Weights of a small mixture-of-experts language model, trained from scratch on English Wikipedia.
Size: 14 layers, width 512, vocabulary 46242, 158M parameters.
Below are experts of layer 7 (counted from 0) of a mixture-of-experts language model. Rows are named down (a neuron's output weights, with its number) and show model dimensions 192-255. Each number is 500 + 25 x the weight over its row's rms, rounded and kept within 0 to 999. Numbers have three digits each.
Before each expert's rows: "raises" lists some tokens whose logits its average output raises strongly, later layers aside. This comes from a sample of Wikipedia text that the model never trained on.

# expert 59
raises: "\n", "The", "-", "In", "===", "=="
down0:522496497503500521485548471537491495528564498472500493500502469479476502493509505516466522516530486477527483473496550497493487470482469467485460502490460496498538532482482488477501495528521492
down1:503518522431522471494501519522492533501504477476516449507499466536495498499493512474521525487491447540499543463508510491513502449458447502505523508465515500550481484491536530479502502527453524
down2:509484484487486492520469512506503456532498486508535501474523520495503458448485452479500473507557512541520517493496556515487491497553503490539470522534511487477486510504522549492469536557550514
down3:531482533453513547472496556479486505531480492498513484477508484504493467488544477523532517492509502472558474484474517482490505460463475460459510521479477499479464516496483481500545497489464500
down4:519527484484556529452471539503459531460520475427486494502494487490493504536482485484472506532518487475478514482481514503506474569461517491464437450503471486532513513486499482486552513518496503
down5:490511484465482482517497556502531473512483529485548490533498524485493479476542479481488534485499469516584514498509515494496489442493438489504535516511482522499460500446505503476466509477518477
down6:491534525571558475517480435482467515536477548396518480499493466490479505475535508518446485537497519490464497475474468501495470563463539492457486521511498517546498511484494503476473502510529482
down7:507490567483469546509502500497509511496468472508520539466506508469461475526475506542511492500482528489500472504550545476498508485478506529523467467537484508440507564458467486531512472478508519
down8:507498518493486474498473514489514479515452500512504502470510479532484509462511466480533461522474481475501480503515526505499495524471506501480516529506500487458480470505490516492500525465524503
down9:499491484487496507494501501481488472488499491495547494502519515458499440492514508526483511484515511519517498522513510515493502539518548496533527501517484483539529503505509513500457512541484499
down10:494514521516502490520506484475498500507476503467508499504533518512485488504454479459473514479492495526417487510510500537512467512502590559493467496479479519503485459504542514492480525476513502
down11:529454518473488508491485502484523488503503473456523478509531492491514487491506475499509525489552519519672498497496506473525489499503360493484524493517489506505521532496482491498456546488533457
down12:514529486460478501517497558477500480501471530474523522515499551523530512491516470471494493483513513507561538483466504504493475423523458519494540539526482512470494449500481497490518531508504480
down13:493460493456487502513482505472491493523452512478447507494501474437486492487503518530514503490512506520477494499522452513488480517512530496508471511501531514471475488506491516455495522506555492
down14:501494442534510461458470528481478480485525527491505531539452479464515470512490504506512479541519497479537489515488507493478473530500513473490491510480530483506494455518506488526461468497505537
down15:484503561423510528483457520528506522489490516473435515481467536477475453467497496531534515519523519527501482480499490499485490509500490445531499536550499525452484480477493519472508536495514508
down16:505472493549483495496542496488482514496532460509483463543484495472498469478454523523526490446501480552510508488497499484482559505458507490490494515470474512528459511479534526504480529512479484
down17:484497508497483466492480506515471506520539480525504479489485483502497496527522475483531496502536457496512503498483470459508504465506508461478489488495510498504493536499516494537471534530551519
down18:511487507530497475551476485497505497470472502506509519542495503508456516523565474482511535468488516521482521490492505498507493462441491466430564512534491505512455512463496477507496470541519466
down19:473487565539532492485494486470482495476519559509536542552513534499543509499476496493454470492485509488482468479484482495501496511492507484458518472520489475472501492483504504510505553491511470
down20:521519512423517528522460536523480499475496465493490514545508504536502493480493453472489487473500533510533524530503490504471498450516413493492522487506497500445488501502506488482505480499486500
down21:468502507503516491471525505487477523506439501503516449490444509479477497529499495497524514504455531502504507536480516481486464528488476538468490507541504484490467468513534505485499532506500490
down22:527522511470496491499463516507529491489479512547490513487477473523482488478469540464533457464477476482498514521506501498531471459540525502529456511508485495512499425518518508493491513460460481
down23:469490539562519474490509480469503489494531548543514485478484514445486479469491489537513516483466524462426492506464517492502482563482535525484478492537489466495514542486490532525494523488526458
down24:483508530522506484504499514503482516446523514482528462547464518531503487517470465494486563526550506495543512502479520530521471486513467468472532464456479512519521505498498505508492457542499460
down25:474480491460468544497460493483516452497483519445495512502526500517534527520504523477496488478443478500536472501519460502521541504496437504463480523520498522499529487539479498509519515517498517
down26:496486498468484524527472475495534451507493477527485515515503488522479476496525525493483492477529507497446483527478537497495487526503553490496469505513480503507522513528493496498472494468483500
down27:501507446488499530510474492503474463531499493561496496441515489487498567487489498465519468494516483506448481515496539541507472510488512517475505462504458495519476496534504486522438516473518490
down28:546483468481508507516493479534486514511477551508509468478470509513518495497487551536470544493495508492478464466525471517533474505524515529515520502479505509515536497468513520462456451480505501
down29:503468535506490455502527517492493510455529519541543513526483507488498446462532505507513454502530473510463487514452456494520531465514561528471521524497534516509492522458513528518468519479503502
down30:484512500541506542473513521477465531514464498515518457502490462500496485496472504492506478503522482485514481517552466526486494479522532505475444525466507507465496486486497502505516511476471487
down31:479533524481466486555481506537491532514444494507522508495528498552542548548429527521471487453460508475483481485551530499484527497529555526502492514522498468499524503519454521481526523502518495
down32:493484511522468481514499455497521504487506496499508486441438506501472500481489521522513537505513523526417487475495498503573464553516552547485492504536505519510534477498483497511509492494546486
down33:496502522479472499517480555474490494528434512478493496529471490475503466525513508519507483522519471503548504518502483518484513458476545533482525503483527486511454474475532493448505458524499462
down34:496457508509489494499526464483534469517516547422490505467484500504477524519494524533522457486557513477454486464526439503498515495528499516494477528476529489524522504491538487477482508542557507
down35:480513464530449494537518459494541485529494495518521530480472525556534501490468537482492501484523500507485498504527507483515519525468508494501464505529464533477483557495526506480439503505497509
down36:502503509512487532450466543477500461513492517551529537502524497517496491486470485472528480503487456487521454507479525535535518458506475488499483539483497538508475508522478498537529489497457500
down37:504491531457501498477499602502536493502512504461495496522488505523510520467488501496492531524477482509641463524522482478518526451497345505511504510484484518525466472504506515530505481504482482
down38:465473484440537501486471555504461494487510544474535469572520494499514505547531566531482514510512474491526427497489478502510535485506463483481526459456488520496524468498478494476523492491490506
down39:531512484530501511551507534479488527543472475501532523453493488491511449502479478541505457473480516500544509504494527513538497478470521521495495488552516473496502528521468507531467513514493495
down40:490491472501496468527471482520446486495499520459489486510490516485523475540499545483473519505528511510458513471502512526493434492526547496527524486526549492485483453486468519487475478520526484
down41:507478493473441524482513496518494488500451485551529481503522526481513511515511483487488495521471527504468522474511476475538519506497526543483523502531493506463507510493443476535469497457517505
down42:510513496463473532500480491497490452493506522556515551484506533514494506482524465491476538488469478477514492494526522458504506542532474547486535534507548511505482450487482497468508478452485510
down43:488518505551522495482520455500526506508518459551501516526494485484494487513490499497499507518481514517433467512492490491491517566489581480487469447491493506498503520507527500501490508519499504
down44:551486522483517544529490490499465524486467471559487480484475496511505466527501491498497510525487476501515495500505511498476510494461487505493493468442517526455463469474503502484461472494519502
down45:536511494429470515502492547525490540454500503509528553528489537521503519488521537501507527534450494496562492510497493503507513451466459492471477491517486517451453457509464496471514459507482470
down46:483496507525524509484493550511458516487478468524524468489488470526497494559502501471531534519532499499502509562493495517523529436487499516473547470501475467516527501508525481513519510537504483
down47:526515496527508494519512537528538522480521463456518489476507477478496486505486487493473482556486531507498499455502471493503463514498504519572476464513499505501525489512530501499497520445518488
down48:501504527542575492521503512537461482455523499467522490482503481437487558484551487499529493508522478520466499516448519514505454492517493494490489511510481538523537495516519474508501494507539498
down49:551489533484523508530491535495475528515514529478487491543507483536510480497537493500485460518493487502536502473484510515518463473459475518512481443475508519530509493458495523466521520506518487
down50:476492540481537491524515465473475530504512524479500494522454479487499442495480475474491484571504475514489528517469473503507570468484523474508531524481485490567509508501532526503470479510478471
down51:550501481487468488507515422519493487512490519556513530486485492465511517506465528467486481519517515475484470523522500483486521518523538502506505543536542487529485449488519475483497503471459459
down52:468444500540514474523500520486458515493513476500505448514513525494546460535446476536515527497454488492473518470517480536516542459533513503482467483509492476497513522523498485483514539512524511
down53:511521491511522483485554474512519489514478510505449469464488475481486484515500474514520512518510493472490525546479506518474515513472544448509494489459464494518492535501489471502480517496473520
down54:523503526439494508481503521510518496498484549442492476487524540515503503540492504503494529493517555522590486498520549488501491508525491489487531542525484498504534500529469517489509532515491509
down55:539491526448489503492476468480546532440477528505476515468481481488443518490516482507522517480482516482507522496488522480511527532507484492474491520546500541522484518456530492525465512507464492
down56:491507529513511529476543508480482508461475490509515506527486496453473497529512478495483519565483510523489529521479456526501466497448540534517488502514487529486499455494524511489487497509523484
down57:507506491535509512494452518496447449488541495487503523484503537506509453523545462491497536474505529510500495515486476489517470541533541529491504498516527474523530494512465512464534521515503493
down58:524527514507445531505484509481505493526510536531582533450487483512507557482479517482510506472472493461509498500444506468499508537546511490533437488551502494554489487505470498490521476491509513
down59:468500560512471483496538519505486453500504526439500468529485479491509495496470519544468470520530506486515492504503479490518489461505473440537497541480520467462499513480527505486506523510552488
down60:499487460513514539484491514503519537509477510510499510530456491498457472477525524462505489543484514502524506518442516504493492542495536470496521474503482520448520486490460501517444437482537444
down61:513535476464521508504474496494532509489552514452505576467509471468492527473491539468495491506491471478498507505471509505495465508465508491539539513493487523492475541495489519473543432463447520
down62:522491496451513499494524573471522495475535499481520495517492507530504534510490484483509519529490504506569475507485452456481486487538419532504531508502474496525488467495460495493454518503521508
down63:515520498437477531452440537487504482496511506488511509512482481528506496526520519467456497499506506494609503495526485509482505464506375431504520514495481499483513511481496488508542517492484475
down64:518500532478469466504510485513532505529482534471517486504496514490513487529548561530520535506521535483495518525504500483492504491475595498488527505528494500522485510502508501485504523491526490
down65:480525487469505506534501513484475495524526521480470508540483500477482499464465532512500502535476517500507504450482529452504440472499452508485461485499462499480491499480535498458540508476538515
down66:473518512513534474457500479489566493515447497490505499516470527496502498526477491516501534507532484532510506513500518546491509543498513513523512484515563546531514473474506471501497499489473476

# expert 0
raises: " and", " in", " the", "\n"
down0:513484488493509496513472478511526469490502507440505487515520503508525507520519515499556505518439515472472486503534479506523552553537450517474525498491481525480527531497532494467502481481482524
down1:522484558526484451498514469552437518470454470466508494503510530478473457517503513473509501479502473494494556502491497434546533519535428502517505510490522458511454509532508482519514524512507508
down2:482514514470476475443466482452505497494533512518541511467466452483479529503526508529497487501509458502502456506468493484460499507522517480451471495492489461541473539541542531487489480522482533
down3:553496496487515506490509493507489473516462463450466513479477550526506506468500491511495494516544488483512523498478460537519469545530482483500572492487527501501516520489456510472476549480521462
down4:490496538506476506501518480529526477494471533519516488484516514469493471494500460529475506455532514515529483507504511480486455513478476487505518489517516512494511516479483490530551462486450446
down5:440483501477493527479478521522517458492542475567518543505512473542514453488465500549496487526497528522511501467514545511501519497489495497530492512520483506483502466499463534509481505481494524
down6:470475498492536505544523487523529555465489513499462496496521560564533505525475485493502503492475487475507510464469483532484536550480501508500458501488547497499462497512566527539509490488547483
down7:489530453525509515507502483499522474496489457503517492506569483519523497503503506519490474503512475531520526480512470476451547546501477526517516512504533509519513508509455501471501487489476509
down8:486527465469508489494502564508484525522536535479449497522490546486515483478486487480504513449447532484500481499508442479535513458500530539522460490451499496470490460475500510540472467514499458
down9:544534508563533516501503457482463481514460464524514507468466479502503500502513471505498517466499464521498471520471490465501535477496478507503507457465475523510446491496509510476483542513491514
down10:477489461490526538510477484467488545471482465510525516461448442484503465505533526512473506508510507463496513475481564502543503499484442452468551510514539484509450494465456469501485506519468511
down11:489488502473501495526457492505475505532515534518464505488502493498509470510457529516483513492481513479516498498500526444471527498495499439512526561478476504488503502521492530515519460479527470
down12:523479509455509448511519519475468485513512541460514499542499505467504472471491475502499472501492498449535496525536538529482528497511548469527516534448485507482502504481552497512525480448455501
down13:493483461497498507543491531543512500531479472489520508476533518495477502502559525516518507538531489499477511511485490494523504493489515466437514523518519468515506518470483461563471468481522513
down14:517471537555463504482491563511511545467512466484477486509492515462528483530516479491485455519528520511522522525447475492515470498510522494469517501553520498477510496512489514486530555480494497
down15:490510474489528520525491494543490556464498462475490458500527501522484515509495486524530547460500515484468489503550440506503540471485468508503470500477506520487500523519536463546512497546528496
down16:525518544457473508529534533525494508506535518519458521522506530513481495512489512492501479518530513491468511500533527453491521448523545521527482480500464475496489512491490507479540505507511501
down17:482476505535530474514494527483498519540525507539492511499495538490501490508513453468546521482513505506495530483478458523496452458506493481527518504496485504481502530467497504538543519517515473
down18:492489488448515507531503465541518498527540459541506509474512491526492494508529510537503507503488469465467544506516522465455509484525554467525515528465503548484524512491469517482496501535482521
down19:492512476542460500530527535463497523494476527513496477479493497449496520482486519512530511492516492461499480508553487486543520488524500565541528523503488510466524544473499514501510525518510484
down20:482506529482483496501495424513492511532490536441477502533530501530506479504554471496500478517571516522437511490508509517481487517496484505502523510483479500507527507482516440499471466512480518
down21:502492497503497550504495498543530497485531482435468463528492480495476494527481468513522492531493535459519528496517466444524490473444504527489498441523491525460498492523507497526506510505492518
down22:482518488493470503500537499506488513509539484527540508506509517460481473510497522506504456502497480470490469497514507513470559478457503517480544458491521504522483482518506502451521472464529482
down23:526495489491474537517523471513508528536506468537511489490498504543523477511556488517504498478552526531490515518494497492515510510462518499511483486503473525510502465477459490490489484519524469
down24:519463470522469507492479533547521486476512507589544520497475501508490496423539483500494502511535491531502485496513543480504492504470468451545558478534490505519473508517501528470492525551500494
down25:495474507510480527452496456526545533457518479493488487507459497529499460483522524540481484491460491523513511471492471498501468496477482503502546474504526520503482523513537462549512495499483490
down26:508490524525537471480538515502520500509507461527468484504551532531535516481500467471489527525523529524491474520571528525521463478476521493522500470530497495501530513495490530512514525478539494
down27:545453509529521507460490509524514485513502517470525532518492520510508506526548514475523548525489512514506531502497490512485477499477470505503497473496506506480485533501546498478484497510478493
down28:500552532504457486501529483487466469508523474492511457506536491498508545520494450491502523535500503516491490526481431512534500523537552498515541491515483514490512502555496532499523471558482512
down29:501488513484480513493511474488494512449523474432485468564507493464530494491505487491477530529503485541538508560507525532472518534502481510498504469433515498541495502543540528500474497464516499
down30:536493492542515486490530506476496488490520522482546476497499492511496461495512523501528490486494489494527492508490526550481465526458464485566528534500488519548475529501539481490480463469494522
down31:514461502533463486492513551501532479509448530582533517514543525476479504520467514504500509512531517544500501499512486466535529518492522522525488505503484526500494514494479531494531550524514490
down32:453540474493498527514488515488498466474523491509524494521520496513474460561521503480457517506488469479510510462522509472524474535493542505493512503578511463500490547511489497483453453466496496
down33:507480453530522514555522514446505486489502514506480526492525485487478527517501544476470533482544549517482495525518497516527511531493461498498511480511518497517509482547550453520525492491501478
down34:520446494558494516516550506480451504468520495492518498497486472499526453459502502487502483530524492491493497494455488454497497482458520491484500509488485528517482485511530487538459440479498469
down35:523522471460503524501464523497477547473538521525498464535513536526506509520506511530486508510496459463485505492471452465481531559457462460508511524511481524483484520526496472513475481533475523
down36:508490537455490506520525456478452511499558543521519491469512500494481490528511512500452522504441501480521528486564474455533496473470551480528494515461529472504499482524506547550494486526519519
down37:465502521538528508549528504531514512487448522513483494503458458477481475517545536521497521497516513512503548503475478496512475533491445520484499481507533440483475528481499472487505500522485487
down38:465525523540553533512465532509518526534465465513430505471518468474508492542500479491454482493469524458485521553510533527528525476464475508479477533499456461506543538504488498500529564481507493
down39:499500509469518477508535499463555507509517516450501454478482533496510474497514465470487529483508532523523479504510515524534480504496490500503521516485517492510569491504486500516511503506514475
down40:560456522533510503505522545506530509523485550563464520484480501529501476488488517480457452535514537529515509506486527504506466477505540536508474475476533521530451534508514535511529484486478519
down41:495488521504494499439517523517523444507471504464495538494508502469473501519477488482524469576497503518518510530549500521525452477503544531489523522495478498500497481468506517455509507465477463
down42:500500473543491491451521524508497491509493435539480524491555559526530454512483520492489510498498528517501471503506507466483497464534559515472490477470476538463498479474507556514564515507502504
down43:472479474516509529483542474493523479515436473500519492548556531494503519486458517503518501511518532519525502482486514474526515524500515494521518494483488537448546531503547492448490496488513539
down44:496505467503516512507510509462492548531557508462493496467504529497532501519455528552521552494501538518500501543476453497513523529495513516495515510498472516496480504491523479499488540498545479
down45:527530488465498532501502534515523505518492512455475504542496499543534459498439487535486500479494523484512492500502509553488466549467459524505474478514498489502455494501491457462485468482512504
down46:464511525455545466547510497481477497517537462470522480482486465509499513523522507512464521504493487453496528543495485514451508513501456497501494531500497501511549489508524478456506486480551509
down47:486504484494492466529493472472506524490492505513521497453471537523516494547532502442542503477509455484537493474516492470512499507551500507504480467467491533538477492509524486439507515451518473
down48:506509556511487506474496461475509520482523471458517507522478505501490506497488521538479521500511471525499492491472499512493506537481554551536497474483498539465507493542490533474464495522513491
down49:494494486529488512502499449486514491463502500552519511467482478486457494464529522493486474496535480509503527491527562460506524495500496476484480484476523518527492473474506474470489514480459511
down50:477536507506496511492505492474513515490463460449535531504483491519465474501489504505512512508508467489515518531500511502463480518489501524512468479507481484526484481554574527487478504512476500
down51:473505523469467477505484514481511502487520470518481465516486539502502515478547461539476535525523474450463522477512451478467545552501512493513493458501504536533533515558492500503476492513521509
down52:457464530468537484518463517522502453519522521537461512539512466491506541455496449508556503513508510495453487479523460488474479500480422477463484506507514488495547503481503460524515499492526489
down53:482500488499532477492518480493520486521523471454469505521468492530511472499464530493514480488493506509517463522472510513479505493484539527516493508482538551464506486477468534529450479477499466
down54:488539496477522474485507470525522509456498470511486476460493480494486542539505452503514519502506467492453476504518500501564499533507510489535500506453489490519492537490495499503436493478503501
down55:475505464464529509489530455504510526499548508523517506520539482488549495493538499525483495515467484508490532505445501484495498516539510480530504499443514481503444508520493460507474537524479497
down56:547503482508488463501453513480505533463482531473487475533504544513464419492488498478513468482491480486496474481500470478449533453480458473481484524515479500533483501516484477535523494513510491
down57:437506457469459507515528501536524516506516450505493470539506509548527521485504508529511487518512492528541514501462535486503427521492513486512525531537566521479460464464470471508509488480501493
down58:479445471532493466490567508518493488533511556533526496484480485483486485479524516490510529545513531522562480501531552491504520487559520503491462551487541457474494513483491468514487502501500471
down59:541520534528493532487474489484523522490489468456523520519466500491488492475511481507490486497566477496491509476485508510485519520506539510505537468507477500503468484510493503494479514481454473
down60:463478482458463481468534482453458503472546465492526499516482470472496539498480500512504494490490484478527504484493510501477479547489426506569529465508519523542486492523503523502497517500517516
down61:571463506576494507486512501516489482500525517597488508502511509527539495463514488501496459469528480518505506474504552464489490505506511501492483516512523560523436524439486559497521550488490487
down62:494468484515492469493505545506534516519459469505445521475497540502518520530504509492545504497481506524525502501487503475554504477506486517469465479490518511531473536517495483504521516488448469
down63:549434478528492478516506436497481537529496527519506515497502556519548550491490543509521540477463478500538523509493508526546489491530552482510503487448482466543505469547479495464489486461503524
down64:468500459523478500485468470543526503513457469492501492503474463527486490466494497524483485493525491485552514509479521519539456501471423482496510526535496474518512475464499484460476517506517511
down65:424474495538492457507521530539544520497513508522530530527549499463504482529474473524491455512485470507539490497492420515479484460491492534510490544488534485454549495496494504492536507521512496
down66:474491518496534545512475498504504524535560472570484479511565548507510524510516470501561472495533504522496514477464464524490490498499495469513505535491468514480486518475488548508525486517506504

# expert 25
raises: " the", " a", " his"
down0:530461501483503501523538468485498505509511525489480465503469497502547525508485454500492485501470505489498479481505501490502445501486513503477520491502533510506500509520513544466535543496489493
down1:534463516494524510494479525526461518514515482486520510505521493450496506536458501541510508509479498496472527534524548558509511508443475503479505493511481483480480485488491496515500500515475543
down2:504524501485511513527499458482536509522499509517486480487479481523518506483505497533489507504484505530508516531477538480490481537503523520517462499514518548470521524521458534512456500449528534
down3:491505488490484494501502521513504505513536474503506482494495493489464506531517510521494500467497464492523457459499462497490534518514481496523530512478473486485519493510519472478530500521497459
down4:521488507514500493504504533472495476512525491533523466537492494465482511529490473468487528462479517503499494496520471466504474496483476480539508511487505509495474507500471497501478466504512470
down5:486513490545517451511543535519490488541454464517497486540489521486504476523484476506472473554474503485412480465516479475531523493485641506485488529508522522481508504519491530499514523491501545
down6:524510526486500499481492497511491554485519470505493518512552493497502514494473480497498512514539533495593501503535504506528509475487440515472472499468488470530471499513500468500513482490512491
down7:461541492439500504538472507482491485492519544443504477464512492480485532501489483490519538534512569474553487489492481482481493450511526505489519496548503507511446488492492487540474451522545499
down8:465505537543489483506557492486483516490460508493479519533499490525494469494541462506479507527516496471473514492502518504565514458514555538523514514512519513488493520520537547499516520505521538
down9:460568502498530464510511558492538469505524502507498506538524461536501540529536530490555474526453467498544526484529490508467481450511542472522510466487485483499500484485509504488486514466499527
down10:508509524487487536502504480513482498494502452506464498488508506501475520474472486501501495473506504551508503503546501514485492455497466457494514488480511509491520487507510467497497539517490511
down11:503469496515499467496501523536472535528563531484494527492487544508519492512541532535478438470533505467437522482510482444471528510492612487496492479479490481508514477531503520497540470518507487
down12:520493476447517486542439501518510523495498528464483459526494486522460526447533468511493504517514500520519477544522542535452507508518504500491459454527527477532503501483489510519465470492477481
down13:503512489495506490472449464530525500470510490526491453498454508505466530504531473530516507475556495464479461484486492502519494500479497510525524477495492462553524549542453505506518486536526482
down14:517479504500534528547515489496528490453557501480481508542489467522509466495489524468456472494490492491488502515518516510500513498450544540503503511488491529481481501525511567479497493526502505
down15:524523504515538485491507477543475503550487516460479540542444523542491489524527484519483537503508505480476496481493511517474467513517536529486465533474484533511493502532527515517480514491504533
down16:483505480450506495475527501547497510547513487501493473483474473498524493505473517486500502489536518502436484492534471499467509505496495507523477491515504534478530483494457484488473517506524477
down17:528478502486499463488507491487460540472512521511499487482496495483487503491511508494468524517481485476538512503478516454528534481479500478470516453486509505535532521523499504530496479557538427
down18:499538490511504488483486455462483493488525492454491496472517475539514503523520506492460580510517476508515508500482501515469467495480533505474500506464484528495491506508526479491478505514544456
down19:533536527471479519501487503495539459500555517564514541524493493490554474470444462511480490510480470477495498469478518522524465501492491487466516549485513504504475510542492492518503532501511511
down20:509536475443489506492474521488501468541548514484493549506499544505509517510447475509510521533483488480511522504482518513490549497449424526468495493509500520495484489517471511457499497503483511
down21:535516485479474522481505496486499499501521509445513512557497485475524500523494468483493497526487489511514468542516478472519487506514485517520539471505509549461548482505505536492487470488506519
down22:503502512520478474475515498497528506499433476547523454500542482461519503520530536484484484445416487504502512491489474502504535528471458497542503510490505519514507539458511494557506466540498469
down23:478523495481476499514541511465543505482471482475483487494488517489478508494504555492477531459549492474502483466500485525462426461455465473501463495518522519490531495450443491480508500463552487
down24:534538484523513514490452515471520485506518551548512462490473491408505502552525515491514492502484530522504526473473468520519483459590486510499465535489523518519490506492519520476484506512489468
down25:517502513496520511510478519482459520537510490554489514511557520475476544489492536470522495483480500522517520436466418494550481514526424503462530482499492488516527476521479466492498516474533528
down26:502508534513511500487495486494479510451459540500518501443507483497477496483498531505488513487469487504515498510456442487484537504513494515489487510521535536482511486491499471497498457508503510
down27:532535510520462515551474477510471505531505514483468468484490525487472497472496459492529494539488541496498485449540512453499495493494481525477538461478532539485492468462528490533457496423484509
down28:466461505501515531499524486514459512494507469461512463508518502511503563522518468498512508502498517506500491482467466532466462551499466503487465475465481534483523514504519493503488527494454461
down29:512504447490484540495511479481538472533509491528516517494534483505452498511515493525502505515457478522511481514511460469546506458514468498543534509507507516496513475472497514488524498511497527
down30:526461541502483534492496499536471491452546492529478540456456494471519457455490480498506490482513501520506523466521505555481475485462463556543498484512494464506452474501510479494501508572473501
down31:549464517488487500520511502535504498493522494489484529466493496525503474481434505527469494508468500543465493475499540512458486474508500502535502527497499525502449466496544550495468519522509482
down32:541485493473511470522553501501489557474480535524500545507505476494447512480472511503556515492477502530511493483525486511464523535529487473455482511477508467506494499478524438500529499480493506
down33:516456570535500485484548522482494519507470494497517507507500507489479427519468504525474512531530489460434499491482501503504509496493473490510466506527506474515502484457488461529503467478483496
down34:529466434504486522514455477508466475519489523497498458481498484520458491474476481481493549497515498501522528509467537517481526491543505509509529494498488485516556475511488489495496456534492472
down35:499417530519527490506523481477524493454493516521523470535507527516500511459511521509503511493468512510440488519463498516507502521473456489470500496486512487503459531497463453547500500491522469
down36:464542518429472538497503513483496524473543474444489518517535502510497536495477474505526497483529500453506479548484482538510463527478454527501488475532511508509532503486501497533505520511556509
down37:509454535538505512518520508469498503506478516482437500494492483497505462520531495511519538501516496527541507491530488452525465478458404486471482493491460467502500473482518446496530532497495490
down38:491480563500467506479505465466501475476508438508503547474517485544575497536448512490522492505507529525453490500533471514503523511542525547499563488460462492458477468531495528504493520517489522
down39:448505484502508510510488487528448476520512499452503498460538480517502511513516482492479529499561501465507502494508516468501534498508470482554506512518494522498491490508469443470462479558449499
down40:500439527518498466504528468492511511481438506470471483503520494526524486480464461502456501506485505480541551517500482504509490506529490511508491496464517540491474503521526501462530472523524563
down41:474531523546495520505509492498479486483505504493503539498477535516460511500479504474489495487497521547536490487490465494522485536529535522439500525524530525502517511465468495470463499473519535
down42:486565458477510513545491482542526530527523517507460481485507514503472552508505528495478490510477455490482479525483472515483501458533529524487502487516528523506506457524471518493469521517531512
down43:537471528529480464463503488514512471523507498520439504511474532496515472484509446499493513521466488538473519463524539505468512480511561521481454499484520503479509490533551546472467521504494539
down44:517529502517545498536506505545485492515476490510538556509492521493414496543495486494483514526518500528559511463499479449520506464489470506506489507525523543546466508527471528473476495516486561
down45:524518495499518503507545513477513515482479473550521482481514489511523500517500512512494503509492499518461516510515535507517479477492528536516477536478499458498547503463526577490563511484538504
down46:466549471443526542522514483512463490516497504460504475480492529465488543504534513512469488483522463469480468536530490519517491508523492513485449512468501485493502490501477515503507517495503532
down47:513502513564485522496503492514485481517510516479516508499524501524520497496453502448460528509454511500470485504502505483561482482469568458486500524508506512516490487517496527509482508603534460
down48:489497478498490496471482474507460500496447471500519486470501462499503520523454522490515508451533456557564512486492529529505454512501489483505547498476504505512499510549499487495500524544484493
down49:479499494521527493489529492487545495485483475452539518493519516481524496501502514479484483484502453484538484483491516491500500491452554484505435516460550491500489504565501518511552509518511500
down50:495487473532510485515537533513517521563497481502468551505524509496568518519498478514520476540508494493483486532521490530494485486513546496475537481514502500472474462521508554483502484521517561
down51:528517508477481497470516494494495454523516499444494471517485508489532469481522504497493467493497503450492545498494497483473511494492390477477534528491486494484497474526502473504520498492501505
down52:514493483478534492528483495534477520494459491459425462490525504480481524511493493499490530524470491510514496511490504539504525494464478496496499498511521517546506507483468534567498484509495518
down53:531511495475462498529520478519515498510512493517512503439489489473520501481526474476530506563507529502504460472440519487456496510485468527513519505505486527483490496487463485506480485498530489
down54:511504480473472458463450510518500486501497516531463495494468475483543469484457496553514501547473451503443498478466525515472492523503510468541474513527479550496496432484520487525410525502477458
down55:492505497521501517508496502504528473506492519530542496510488479461496509502501493482498507548515510505525508479496518509483495475524467548507499512535534522485518469514533500510475513467480485
down56:505539513424507497507501539504478502523559526473445493513493517510483559536498498493473511509534535446479483497529467462439496476523455485492547479546524495504489510500517514495500490500537515
down57:540473525487525439501464509546551493486548534486469492516476496522506501482502512500488510497476469492464482515539495540467453484507542425473472499489499451542523479513528506512517501472506519
down58:512503535464500491503505520494495462535472501458480517532496510493505499503433494470486533538493504471559479495500504491506559491535403510478441493503509531528514476492460455529490503539520504
down59:521458507554488517505516491494502478484474492515539493511508507523502468511514474514475518543464530497464521468491496500480464514527481513489462482465518477454517525473487458503556555485501500
down60:499508443509460499461482449560466525529500518553504519499509460511469522492504503559507506494518513500473497496516477523470517503505496482485557544507515481445526495484500477533505544480521458
down61:473524459425484480505497476508484526459556478488513457491502469504502474529556552495496525512508489527494532534504486484506503507474536484516513509483499516498493488545522566533509490524470534
down62:512458501527524485468510479490506519449468495491475486553490500507466474489514478492517502488525516456491514475475466503514500511525523535498549507481455513486472469489525492509533476514504489
down63:466534503475550509500495528515510479515515519441506509498482507537562532477497523474505521469505481516537486532503521527516522537481450490502485514505489548495520500551489553512463532541531508
down64:513495512472483508494477458520520464515492523485479495501458478497503508488515485506469497517499481486544499527518487470459501509485444534516507524481495532493516510511509486471496533513497478
down65:536500529526483471503507456508518491490513514491498470507525493552496512515502466540504491536498470506432474481526568522482517523502518504483484533463477493478478501476514491513525511440455513
down66:515544480498475559544452483488478482529515500448530522487555494498464531463498508500487503509509461508500458481541515479527480479527431485488540579495502460504505470459494474465486546516503511